Experts of a small language model.
Size: 8 layers, vocabulary 6640, 29.9M parameters.
Experts: 64 experts in each of 7 layers, 160 SwiGLU neurons an expert, a sigmoid router.
Training: a variant of Muon for the experts, 4983 steps.
Below are experts of layer 4 (counted from 0) of a mixture-of-experts language model. Rows are named gate (a neuron's input weights, with its number), up (a neuron's input weights, with its number), down (a neuron's output weights, with its number) and show model dimensions 0-127. Each number is 500 + 50 x the weight over its row's rms, rounded and kept within 0 to 999. Numbers have three digits each.
Before each expert's rows: "gets" lists some tokens that make up at least twice as much of what it gets as of all text. This comes from a sample of Wikipedia text that the model never trained on. Tokens count by the router's weight.

# expert 53
gets: "u", "i", "a", "o", "ai", "ur"
gate0:408520589419544566547523493503505545465510427560577517546495538513518494466530453474422497635462460437562513425458467476493473484604489528426450496574512586500600571474499463554474478568480531460589455458492556428528500496433573475430545471486427519513539542597436475495516531513626559516522527485500500575565462492363448483584472511492497570527472541500450444505483495529437527536420
up0:538486501577547436450487538455494464487533439454437512560498516606455444449586620560594463422514541425451499486499504471495493570513492435479541503433443512579451417480508477477459487502490497521483519640499543566451431508506519541473450429505435476485518468418483348373464450504512496516436489550523467350464477451481540539459528475466463494440521554531608523459522481488478462489553
down0:424572556412504432486467614487443550495569428478486471534512549486493516464544555567448457583463543509450483461429529410422481433485514411515531531460522423446506528441426468551473544501518472524498443444485429558505402516482519524519491495481516411499626553397552504495399559396503464499496443513466441472543571481497476515552545470553542467492563526492552638448490557477537504521586
gate1:489490326532582561492493474593525528513461526499492496551429534524472552473452431528537532502458464598591446582541492495601509535566491452447380527466588533452463508528548460512453474543479540422458442568507440495567477440522506531592478479471515449505537533460439536436389465550558521485476497575578529499512466471427460534519500489529438557491530591522508438496475602428418502466536
up1:542445577598508513506534554474449626491460383470490452479465426598479501448481518431426526492517479486535575541490537460595406486539551505486417504438455403516539544494515517478476408503421521512506442487486485550481528536538534557573474536603509498527556575432404522508470576518514508604541496460370506529469454532535521462520554514550488544482481588559566449473501466500549391530527
down1:547543447476486548472493510542424531516423464477434536438403486556553456500514483555447477482554450505532585587568529470605476448524558657513471429409526431464451609491519417585577534492529423474456532441518508453526453452561539514569518624423504538562547463434413509477467564535479551568541477503467547522471546507422462513521545522476491505464484494451541453525415470528470552497527
gate2:514450472517503544491537431544633488518495385493494405475573456480587480541541565502452491485472475512524387512454486513547488560445440517550469490453563452500416621571534483473554510499507471556548520520561507500504357481504476558542512590421467548484516519453580522452451490558567495598501472496633530521530500552470515486510540457535458515494558484520447397446549525442606457424489
up2:534492506489544484566546469581547441544478486541547488544494572467518507596522491497522513509555562605524485458500420496399455526450501477479557502503475438464517468462458507636517478492496477481501503598570520556541499462564672546490450507458469524414473493548494394435474531601593445518502457560491488513468450499472534526539449485493529552373389495438474435459545494588428426547512
down2:451533491455485511471459552534513522453522535570420494444462483533510396456456517526565535522454447404472456475582516468586533527536409607506550464499539540523519562450478471550398470494455411532581658397472512438518455543461388452475498499516594518545523481456595534561487474445411535531468559466458459482480531493550456481439586466452507538520440538506510544544505480475483571418440
gate3:521428599575501469481446531420541580562410553425469405455475528481461529492461500537579484511556518459522514584489517477448582464460505514482529398564523527486477538464460392498468492616530508591456516481599471410585494531423471534488452524554461527463440447438450494442471430586451479479493529415550431429438483530534616516532488444456500477562481513449539548442454482510469446459520
up3:438518433540477486477422479400503648406525466529504412487433473431486486487510543612501507561545535458498453444487513433467495577436558508490568547568540542488524570435525513495521539507454536477534464522647506474586403454460585427492485488461465446450478495633506518468514537512493432601557572482538497423567462521582506509506539519544446465520494465496447539502522593547518465535518
down3:396542455480536556519577492607543453512480418476573598432537485492503476523537466469541555512458534551508536451516521431610472516622540495454386509485470513507595510514564560535589570475560445527497425426505542555469530446460490499509600481429534430479532550434507488506529547432502469509583495569439416501462507476396448506564470597485531460445540512544534510611482487513507451490506
gate4:529437497539438585538498464472492479439499540578472459473486534561492414533471483521436479552432549536477551472411517470562478486486485480436512535489470488498440534481529425385466440445564579554401437453467514518480513442416541517439476531470587507507511425562479430524419596526560557461492572511453492519513471520566504427487469518419577642478493616457468509529489474541575434403429
up4:419538497500477535484412537502564434460489495558472542516490512436557442521423455622475550530510531380507438478576528528510511521491517455426504395558501485472533479486422570533525494482471553528518546481585464546553490554476556433540522505515470517490552481438512373499473519417510482501604524470465435408582538576473504503360508579522572464581468464464466458520521509415518541532379
down4:492447452487520554473516497422519507421551539447490431419376532484453517553473479552574552557488484454560486490549502482550515535543473491487566395504390606501609559631496485514640464537488451502529509489455491527523484535559479424557559461555465592511513517580489536491502521423511519456444518531435447420523483606584492493559539530466413529504504494527420430510488522527451537531570

# expert 2
gets: "or", "ag", "ac", "oc", "ar", " cont"
gate0:407511458557456512540504491521480425487566420559472482481522522494534616432518514445478413500506457389501482560519485483510471508495576488398532518493565529565521385458538523521539493505483450488413503498521481505585545559561397439561518590501506472469514561456455582502540451557529523497476500584605529580466567620443457462506516503633402504472523526509562469506557509424498470428518
up0:486522522478533466452548559409440504463534501466505450610517443560454487489484464533484551458417488548521540568532475459511536450373557416426590516525549586490527461512497463531511482547560422504520585540486585454532496459551457555564535424456514463550547535556578374461451545582536532409531619548479425548503466564480474530418512463473464440463436482491555509474456463520482406543516
down0:528599471569490508437540484604538519395449513400464525506494572399463502439495526601579534521482576578466495449414486487500445485510478530409508437548509458627478530627527430423472470532527591484462476502529511531516528488480572549513463481510550471564517498487528501521561517465587472492486512522601539450428466524537605613505579528435553509481555511534464523507584445495487527482533
gate1:408450443601442492451441524541453437520549389545548492557556507513487472513522495534503392432507470504527500551503523518534471485448481442384520507484562451592551506561504517461405550462439502440492621455560552592499500531428412593503497469508589445523489439502444492513462456541507482510540588496498538535507550525470414459419473485596534535574496536504532450500489589495392545465567
up1:523504549524560468489489482438533560467480489532542507547477543562453566489474454433486516410491521549482503389479459369551539498570586513511473498457500436555431539507417496415543363539578493526521429528379536495512527411477589433572632486533466490520464534458570433563583445479482496396503523483555579562458527483496515473498549575460448437519509453507481494512541485422545479518523
down1:519462564496467540506489460546521586535443520502507459480446563435504515429442536598440554427567517485526567558546513535414433453551498522571556543499551491440469497449526462448483541469549545586524404481402516455507425500502537488571434552481489460548462580538529464470478650534511397477530488527601469468533549535512480567557408545526560523528408472572535503491484508638502542488560
gate2:440525485548453490469515513556542483509466403431529520486602491461508511540551499528538515544456486577426431600481519477491412400449492514509412510410533434464465427498473490452480499462431452405447512559532507481480422516491411507442488541494440424419471437486447421497441522549518497616508497505461493490485540517447452484461433382549524514586465504516490397541348502543465451523574
up2:554487508593579449474501499483476398540474400586537427529501538559483455532486511529506462505524453547528551545507661481474492484381461589508564548443538489563508381492592523503514573497384452434498527511487538514482519488412505429433509583445454522482421520561459526547476520490499471507460538518475504503471489576522466530402430460442603551596423521452565492474494520541476533510521
down2:493470538522529536479392567446505583457450430586466565556414570473423500512508513523456521525534475513549497509487409470568582417546426405488450449519466544473491441518534461553613401543565507444473454467511507478460432478478402469451564485591532457485512504475531528458476451509466409516452580447509433460484500537552537467542518556600477520517402532470550548538452500460581463570594
gate3:444470610553545456466527465478514447497491504459539405561535476419541510525542520525444605559436412524440511516473429440442560471405513505448514403413555503497549439514566412505507450483501452446494500525486484527459471546497478499406445431584512388518439544524544452446472501523412438555487548502426422499524431478429502458508559498558437510521486565392522504542482458431500401441532
up3:431506483509516492393507485511503578382530472476417528552633453469565428597486492576464501563419410505506538543551474449503471425460586522524441412513461537462531555522425600486379450440481449499581562505502530481505595549430515471412503479491429448540491480517433539470560493484547437551463528462548504464577524516462429447512547450542478567441533465526488454487461435501531505513469
down3:485473487425572502475472507438572475442533537518513530521569597466460544437426528449447504545522511487496413558518448497511456482463559479542530460480526488620523477519497552478529460565534490517613490505524441519548527505524555435495545509489637491460454451470464494525440535568338533471583423564510443476538533534464426471485575523460560361445518548462451447515484448448574451605466
gate4:508418510521510504379498547520470490586506428468478494547455530517381554460614529471438476414426443549534451455518571447523478587456547583477536525544559487526609594463556517427431488573570486472430548486554523419409493509526503518431526523454489436515471462505499420509494508505448450529512426457499571434561560524553514505475477536554496551556431613455555491492540530465532446530572
up4:482523524475520462427527511442430481522519538544463484616498529521579489481624425459392455496474509513531503553540458405521440472498521558471595461461518494460514409449490540442467569471430508559471494456581575443488416444515431517561495558476396518488541590548524563513490427431575458533554467542452486460534534529428520476386482449522422527562428530429505458532537601559467473503530
down4:421494509422598443519487484563435558468550448477516591408469495512446465542490593531510474456475577436552468548555487497575522452546381527524494509524453476525539555513474485472484445615421426528571496502510472489495522535488476545482505449539547549565489409416526535554475575545445556567485521582473480394459561498531606492528459421489451567572517504425553553505513467537572555554415

# expert 55
gets: "in", "on", "an", "le", "un", "en"
gate0:482563455496449504566523566527517534522514533575581457485464455587517537566481532505479569559511542602491459572465559521480471399519441459446600510456513498558467513591498552416509523461521494495500514454435524477482463449486467565506555441393486559568563547509511438483475544505509461431550518485464436524497460533456484497486646541415413536466505569351533473515422582602543465515460
up0:501531487547499591515485480491523499501494563462541424496449493511496530558475512527455622604478479592463512485567514520564446413412387458468487429464492467553506534530499554413556400486469397518502451496525533512530451433494505495504603425458477575481484535513396510476507611485505467432464471493421442534508492545475470437390629449421415455456510548444522509543570544516508514461529
down0:539515496578466454560561469580508509497436433353483529406446511471435518424523512519530410576454503482377499522508446489516525541421504444455582482496523553480425521514527476414458491499498513464529455510534477550482474457569445496490554449528624407520528455449450511485448600479482514572440532501526490484502443447520534592612483521606499454491453393519510408501556470543528571466523
gate1:524512491533507446501572533514531421523432461406557494484509533502478503521489476382492504460525467581495462577479411450506562476480429515425417501556520507453583505518457611586605474491530499567476446520521508494543540535566472537436494518535447644546539498540452442516484508458460525558579480664582491532415517584523503404499506453456518527465528478563504491568525469461549490598550
up1:540539360580476627449599430567472398527429516537570511445467410526536520461475429410497539482504511503568443549517478514412569515523475528490523461549548530415545454526548529505478430454582449441494444540528448515512482543437530623451534531480463515510488470449463606463482498415489552501545449560495515459547484535567529461529539428475516495524570490516434585492452596556515519531493
down1:513464488445548427585428448496490432462546539568511506475493482447480528441480495463512559531455473493492522396513510421508431562508446498461470537523555505545448514482483474502365459547412528570496493502430540464529585506514484476500544434505392464527551376507464493449523497462434561420489443458500483384503493570518522382524495520452470539555467596603523579488475471518584388480596
gate2:493440529405396513507479570531502504519468491512433500534479509551452516607466557435447427403547492582497477460505419470456507587468479482455482512491377534451474576569520488537433487492486542555473481514528515579506413419565424434490520419537498496470509570458491522454582398463531499544435434506506494547510493477434460490571450563604391485485476506429474501391391525467507466480532
up2:464547443473493488522599515526503481561587609485459515499476518578493438543476458460543426504466475591520496450558619520570511416426488550516558491528542448505537521486485502585565536436642428534490470522533532437408461490517475589427454547406446579553551556522499505507539510530482546529526481627501543493508491535533491546468549559559482517527470463406614487494555518579462422499495
down2:523530535519403525478552441506438504555475458456375463478546469462468467511500443550510499479434401461518561506495387468487516550573456524497512436623435512542581420560430490421499532536524489496485349576513452517481620434517550480447418555496569483415520448486483477485498541516552434465519490447525459574528488486433460535546502465537565569538519513472596511527526573447431530440508
gate3:454450477464469571439498542532538455462454509505501526540566512547563437628536534579489505423530477473494495454445520438437501525560420604462494514556618538537441484434476587389461506539392513439449543452475448564445489462506448547487559382448518475539445558472533472421507514457412507531553524556499471513457506469489460428420434452443466527433513540454527539480423479612481482538518
up3:511540458479449445435520617531391450433482549490614537431464535530492511422563488439528449466461510531431499530477473536526462543501480540511514446499458487510513451543556443438598566484584493443523525493582498464421517506541576536547459430602440406518446525528442529497540464577529473420562574533466599414516624507488502509501458490474514458448455567527477637526497500566518476507471
down3:451549524482499603618470473530515512503555464471351516449527504480511567528521498462475440526496578506500530451542448518542491489502448538514496543581601534525467444527465527456442517538491480448440506461507423436505476550564525451503522403537434385582535532540508466477457469499439603541603551557494493444477527421466558596544473605419484586481472416451545532600514477473516447533464
gate4:413586443472538557476485536497484378522468472513545508473481460453554433457495528566503497517544543527538573485424542468498536409403426447476602477511500469538452489523486479483488405505528544495493445476465580513459436477535536522556582544548475460524383541588538412545541557474520472446451549496464415525523481440406488476545519496528617447504450507405459569532452611545545537466414
up4:518479482484498483404440530491479530477440529463479534594585542373480473413462546479515578527574414479509451485560470558477534522500656413490474529401479484461489469569374579634567548463490469502485539516526493478538489554475474416418457495461490499463486460468464508591476459539633486485432512511523503480466388530556527474447485587478515575512483505525504531508557464454539472508501
down4:476447481592508479449445544553465505601436453536462452469453512550547521554455566453497578451544546504469435506520450483563413568494448474496526542542450491426462584405412465611572452535440514495526484558459422561469527482448437464532507554511469534501600443565538487498476498454426511460488495449532447440457541389532502439507440532423448610498612548400494507513543528527526542463537

# expert 56
gets: "il", "al", "l", "el", " con", "ill"
gate0:466528427440395545552515404547595568492504540512529591444530454515611549499515608497465454505476428535484501454506502471478458487477588495482535466379472447450545559481557445555536453461484540511421539489534433433495505583596487471503460597509539511586514489449406538530550535533513500481494537426487502534512549515585475478552439490443439510387490429481478559464618460449436488498523
up0:500485504483427481563455369493508555412487483489526543498526539493514501479518631492476418565489494513424534439458456468484439509440467494465506529502490435568540507491426509547489374490542533554445521471462458570457472599523457463542490569548484518509533514435497583437501628529488534559508529404486493609478494526591472498472439455426471542488522419390517541442571480413497560443403
down0:476554580549547523428558453579536522553490498412525433451416452474461507475506588467399526554471415457475530477433580453510420550442544449541460423530472598458582574466429454499588528501491530450543393474419445523491504501426532486459401489471468491516478527442461513521539461496455525547503426536503428524590536455404473472569537441541528447469494543488524555468490523543486438454608
gate1:562487468461443408512571573493544470554522520570568481418435578481546367446464555493449484454490411479547470498477546494509480475428526508470424535556581425508489486532543343525528517532524467443466504372496534486487441531461562519483434582529520465480524451494472426563467592501451545459572527507423505519497512575521528587524501547560504476441589571518525466500563560596472483545494
up1:413575506541523561603451477517377485541463602336452529461519472462523470488459477506478580476484536545438437519527609551488505494504591532495481436420477468500491450541591467515479513492556464498492475528557479424493475466467480533473542465468519447473492478554410487489500494452512496409467498533542493493447478370406471455454626494483518569535567546504571584569581470508499482529571
down1:471575413503528490425435435555540455538488537592504475507502523542412480511487433438503467476461457589476555530419457442505442590472521444481536525531506581473455543584542461406504457514560459537497482440560430511534519557465500503585430557555513494443449509433505464487401546533490483486633544605546447457477506590459503549564438511534391477491532504576519425478605472557500456507469
gate2:560477471551488538520556565548528447584499564496607458430463532487496526431544595568441471532417447532483493506469489521553488466497457447516430479572470480591589582485559518514506451445521474388517610531514501569447434495465470515507475471540456509434581439563447481452522539553520515533504450548443388571537575487497489528595466489516506478529497488408519571539523570465370570550560
up2:430485591501556526473460523510530459409449438496548559516533526518562547552508480619419562514548511505550539544475448556514589408625467502457513476468607531558545437524492501537432520497506554518543471550493514392502454430469536510487455471545549481527431523485503426426542462524430489483471451435586526519484474473504431443459549468423497552478561492486486583604428362530449571511460
down2:505551471550456492399490450580543496628510487503537472558552560565514569415520589534558406478490479601446555400506604541429411440555574519548483396472514476508455489501468486504501542507525532531521484510471556473512456435442548461540414491501544519509461517513409494473506442545483477514506593538485623482453527517440410537455606541497496499514531442475569442512526448590463514467563
gate3:525456517408491518567478485517486602515590425583502406506450383538461447469529459629597503575424512512538409544566408464423541502471395555552533489507499405518496503493517475519547487542484459455436429539537539513409521477472495511504496447464526486538469497414438568524497527528602471406446410501592493449533518585527485522447475518510486420472507562422527523490515481543506470522483
up3:392473513574453570471565530420555497477493528436432525500486446475503613565510433476504472439547547489449512447492498599489490518445591557509480492583609508586436478565412536482510513518498556546509493560410494474447532634494530566528550482518441564443565463466594441468463465498420541539546512433411486498479503468480446554513491533531527521550449376447530472441484499502571465563527
down3:500555466472500485547503543457417507561475456532487488490537513561554536470404495511556524507465585535521597508353545529438564470454514452498399434528512529538506406465489489382480425442526581530555470392537532470582467522431528468515494571505500533491498438514608530387475495471460458518453509484510496549434547371562507521480483452460434456438423510478548512412541524449542535549435
gate4:487456608407490563460427589445518528524598426466513550560406500520500544486505491476468458504547436512532506496510448456588380388457524532485478470517533450530482490532598477491532451443538524531490515490561521510445514547523505606449534536566507464579514491503439485519572484486443440508444565524465460584476561522486488414619414588412398441510488570489502486531550494523586452527458
up4:448558536547494531472475418521502556562469482474540514584492480530505542481465546588445483469543491554479561557410488339551454402487502492503435535515499435530481520527516429547603545509448503534557564460452490422498511450534530566448452488578505536580432553459506545467501495530432464542472497605474483597490511665540530494509450495506460514523556527404449514548485558527605542506406
down4:472508426608453531488506563514370558470495460516437445549402466405522509582598555577521503492461587392527430492496594494548506406535509552526448500518474486481472497518478477430476549560464514479465545629538490505513489455497506511567473534532578498470440563581445445534475524571472563430578484465540408547450536549569468553474473478493486567488535523469543582407521456469556508531504

# expert 29
gets: "ak", "k", "ah", "h", "ad", " K"
gate0:489551489469472531492453581479568487484429439496407417454512479433531536476485502542487441621467410428494442474520541514388455463458499481510432486498478432498461495494496465516562483507417585407437498534470451612409506455477492601413518377504502537477472511549502603469470508458497519465552505620486466475453590495540521507528466423499546442494433483551467482547475399506555455441569
up0:434482485473449424409566435501553459460534564446522493507389570547434483508504540550494528584450469556439508509557457439478373489450538531482597494508531521484586426475581568526520474509451492482597454569581415447503507526504510495576474475528393523457499442514439615494471588628488479529465503494468515468459556420458417472492502533494511458486543524482559448503476450416434455520465
down0:607513537474564544561458430500551506545525528495453515413555471389485501453414458535536518589506512471449514508401485463488585455541503413617432467394491563491450530601455488468539484486480393450486489409494457512475480534547513493525420441517433481470525466442522505431553574475525417554507504583552582552562511414471506471499450482555458583536537526569484559548530494491427444467494
gate1:509524486485561513472464416505512456478504539499564367450513455542539478465404529505448514395463562483500488587557512510472492438481446527593497527501627579458572442492512490497525423510516560450530511573445484487472444417465470476474535473411526478521580499478448525437476498442563476407562528575446537522412538490527520384536424511497600421533553449535465416510532557443455442416502
up1:463523496472445496454443534478450506533570535461486358521512458458556472452478556469458489335531555529490463361495554531448530408544426562480526520500586484536514575441474501454527482420551488594511518435459460452384494496451482547535456495481568452484442549441464465410551459515444501457585511500461551518492507437532552529549512475414430559435524488499497601523512457497471418461552
down1:554509581428551491461514485456454479515536579476453446531543496504523438487333414607573511406551529464490415512572501453390528485434516451449509575535470516436496494480534469478493492594547501465556544463398460488599553414496546470503569511501452578466506487441483515433428602530514476469572535490532550532512532533459541416599511448538511488463505483524502463447562533464521464424446
gate2:498492510559605551399466497548515474489416486502556417518490490495434474524524494573522512465439451482458537526480552439431570592414515558463505448466642508541451494560450458559569509440496531526492468428544378534466526444496528492459449495485579539578537479575466562525444453506474523502615582500422447473492445526420479523487467496468588470440558535496579516377553522429504489514458
up2:506530515490452559510469505468428511478495566555416502574500555518542451570428476517447518554450516598509385554475507608502521410556529523565574542477412496424510511554440518496460417475461547441521451528409501495616468521454475391528562511556474481409473491433468501534502455500576513441491492555530640504489457462479520459464478409542538572548438565476563516491536464485459409557525
down2:441534471475620455541403514454534440433542516454587546494490482510583539547454421471425551555488505530477502494526525647483474506510548487512549499505580543487507444478519548486479524409468458567543484454537484582412535494557525501423484513440440410482542505447406502608505553483520495483528535454486446521480471526456433525462582327549481536453480517462526530437476496500383582507476
gate3:491571446565552473453480496513519529487482568504397587574610453523534450507527474506534435482512449529476470621513491410478541504450465543515492336534532554585469520433580581445522496566540551504473529477449459460562479486419521467605535455446547485555460486479526552477388538492576541589474551457512558508571604492465584479581519595472524518483503511494509498518467533491580480512508
up3:425498494507416461597503516490485439577487526470558457466432574447500453532499524453543490532424461428570473509465505510439579473572522419450478634454541435443472598537472378561461475529463509447477586467482544508484495457412407539485487456462524415476454469452459413474485498504464559468486433554535401417460523523476424511532532431560514475510537543578449492525443494458385499498539
down3:415515518501435524534448463430500540491587509449520528422491469507508532393454489519369377546572582629537565466524448453490546532443513457568435402492573567573544486479451483552483567426426507429558441594498527560424477503546463534480490517507467476500540520517425570547465499432439462508495531500480519511541533603484454550514514492529480476555536463471576465523450489550550455456588
gate4:484574466443469483467580629425520587503455485524554508452543451531370508455501462452543500473505532585557569577496495504475606475499513578547458450421411485521508490516386450532577503483399573565442539567536455494543481522460393495473446526480493585487541512470507482501492543552552505518479534427508489575561471543520431519477486479450591574568581540392513486512530498542503557452488
up4:585503517580517528489535431515540531472446433537554556461379561501584560508547509482441490487599530536519447434503454476531469530503481573483559563611498488560465454492481448437522513563526508498510433451491449552537571491508385470524473409522579527445427460551505579472558560436514520496403552500462525450424466452565494535572473482484465403508424424621496534438555447498565469518474
down4:516438479475474444523495528478428539569516515443495534545487555454538504533560500449503489587404471604429439612538491449437470625509509483551503455466512488506539471465556454476529553548492524444491485548517500455490568556481551491403496449508497417485573544602448487548462422404545442554489512554549536473482525528524375557498512464470496468485565476558481419591601487402480375459480

# expert 43
gets: "d", "id", "g", "end", "od", "om"
gate0:448519432458401439525531469552484487458537506549502498492562483504487446438539498464578549535437552563524493467479515552488448426489414594486523578532520493500445507560564530549476532488441464531390536515492439529444480501386434512351522552418425570535483464491599459574463523421467566546480490524489538529610531464442493493560513467382527537433553448534530480533477415563549502511433
up0:543505590539485465492499525537498502497477431429532609475437534524503478460454473511457345431586515450449485510476499512422554556461525483414533492450460443467509464564522495530509553489442392499488612520532542557581528472577472507578379537433589533529419572442513465497423566539506521530443547541491506527537474451524535495491508486440420463553411593508478463488518535551476576586557
down0:488477426524559435563535467458475468597469568487562530477535501452443497548410552469488406485523501487454563510539594492474471407536529426483452522462510487424499538466479552583431572528420508483494455449509587436510516473468528451462578548608518441517448526480520493549467567513367425515434515533511405555553505551542452580488515405536472507474385551428428478492540531493507594524462
gate1:532473461475475507505506547468593596430495465495535480472498449457449567459515451483604443448457479458526534527438562545533488615458475482424490485404454518510478493511400477431519439505487547528409423540556483528426582499563497524475515567484472451474461560541495440504576538510440470483472549464391337480488452465445464516402541502542475597491502562513522439485453381494422472554513
up1:507527423498513428505492499450457424498537583590437489475384488513525428484489505475534416522546514470502500502551469555437524557495505495498457352455496412460460517480422515499453502451475506610522579507465511516453432632473499484567470427489441526588549434485467580457562481562639524561564526514500580446520434575525480510413494471504508414530439458518431527535450465479523532557497
down1:497463436508494420517535462421485503590399584477450384560520544624515511415455545377573476480552431518512525480463545480462538579487519594465523546451537515495487463475526505464543468550502524535383446541444468515490500510484499505449519555456484508547509503568571574509510401605490478427543564536511458419487548451542455489397504548496499516584516531596611465541548483537516490465513
gate2:534434388422483466428564414529507502471402542504528508466484544511502483471581464479534404515446504486491489555568451566497501447484513474561413463574399363441435542490512566504519481532507444555547442543489471476468477492526467625525607506499477545413500428446510519505378573521481438576531529506424442525477458476494448531515452433477472467559492435482550410490529453565520462521438
up2:484447448427490412566490493489503477492504559491545519461472489573477518484532448505497472529531486511565485499469549555549512496521530529517434520481449504592557487515622465449461615579428483427524427527373507489531535544425572477485600518445485491512469473529525456387422490433537582466540510491566525528546614432589518487592557541518518481495521528557492597526657546504497446513556
down2:436496505587478521493469618493420477614480422552500544549625516417556503437489526559531499563515547454553512558516471463518504429467454485491512534541594493460455394561393484486499492490497529408456533513573481567546512533465428542520513497618430501514567556468460491552587486468355531490408518465481473538515511564540562520510534549520531534536447544553485588494477443557466554483488
gate3:550497417447464573451517494435500553472449449498490550468558484598502461489434472515530422510524519511540524560479447493538489480479480497474457558450448449553547507492556552442463486458394455529558476503462507508528539493371484454479517574468503493520534456423634548418390599468569451475483632416475409627519556458472565471562542493448474444531535528504523534396539525464535533500491
up3:527570505434427509496564532439533481469394522472493554489578533537534520413431560478520435561533516558459535555460482537533470434482555551476448522601407398528581412430512562444499425504492456560543538461475531445561528485439510447407572502553510530510484413433551557458467512461533409453489545492525472615497553415467574522452561525516474505538479580463512585486499487404518472453535
down3:505444539516506566457506486467446494544496576471432601438592473499546451497388459453586569471455426478539391541536490484481575512466574461512450492501607556474431476513483511419500513529441498465523416612621424459470524534495489529359565472508465458501549421496506488498548455470525487475493512498501539475485468513606477545500472483470582582492532578464485549454508483472545426395562
gate4:471435452486420594526436632469493494553573476437529501496492526582462522497570509462435501414596464533433491479524406502464507617501512514497539481503473416431531508587493606513498464543437531592500427464453455509425463454502570453380487450517510462470520480500466552505506509586541458470493463511524531527604527470435507567510385539553448515523515481503544496444579483447493485606430
up4:552562465439391471498443553464488542432510399436413471595517502517423454445510545560529524518532398489461464488396479534537486448491448506416532478473455474522557425427459459487508461547447393522527434538481423449601504516478456467508423578487513417534380489431463531457496580576485486474509482467483478512443558479506543527481478542482446450428556560551522479502529588442536499600548
down4:517437490624537531547499486472419443542501472456562535504524505469498515419695484569571549507531504602494469486643547474501587518494529479562577507534486505480509490518476488522418499520507468515412550490525546516532468550491550476496460495453468492566470593597523540491427444517459422475409544516504549617455462548550512617431466493464585519542461520476520540522470462445497555533531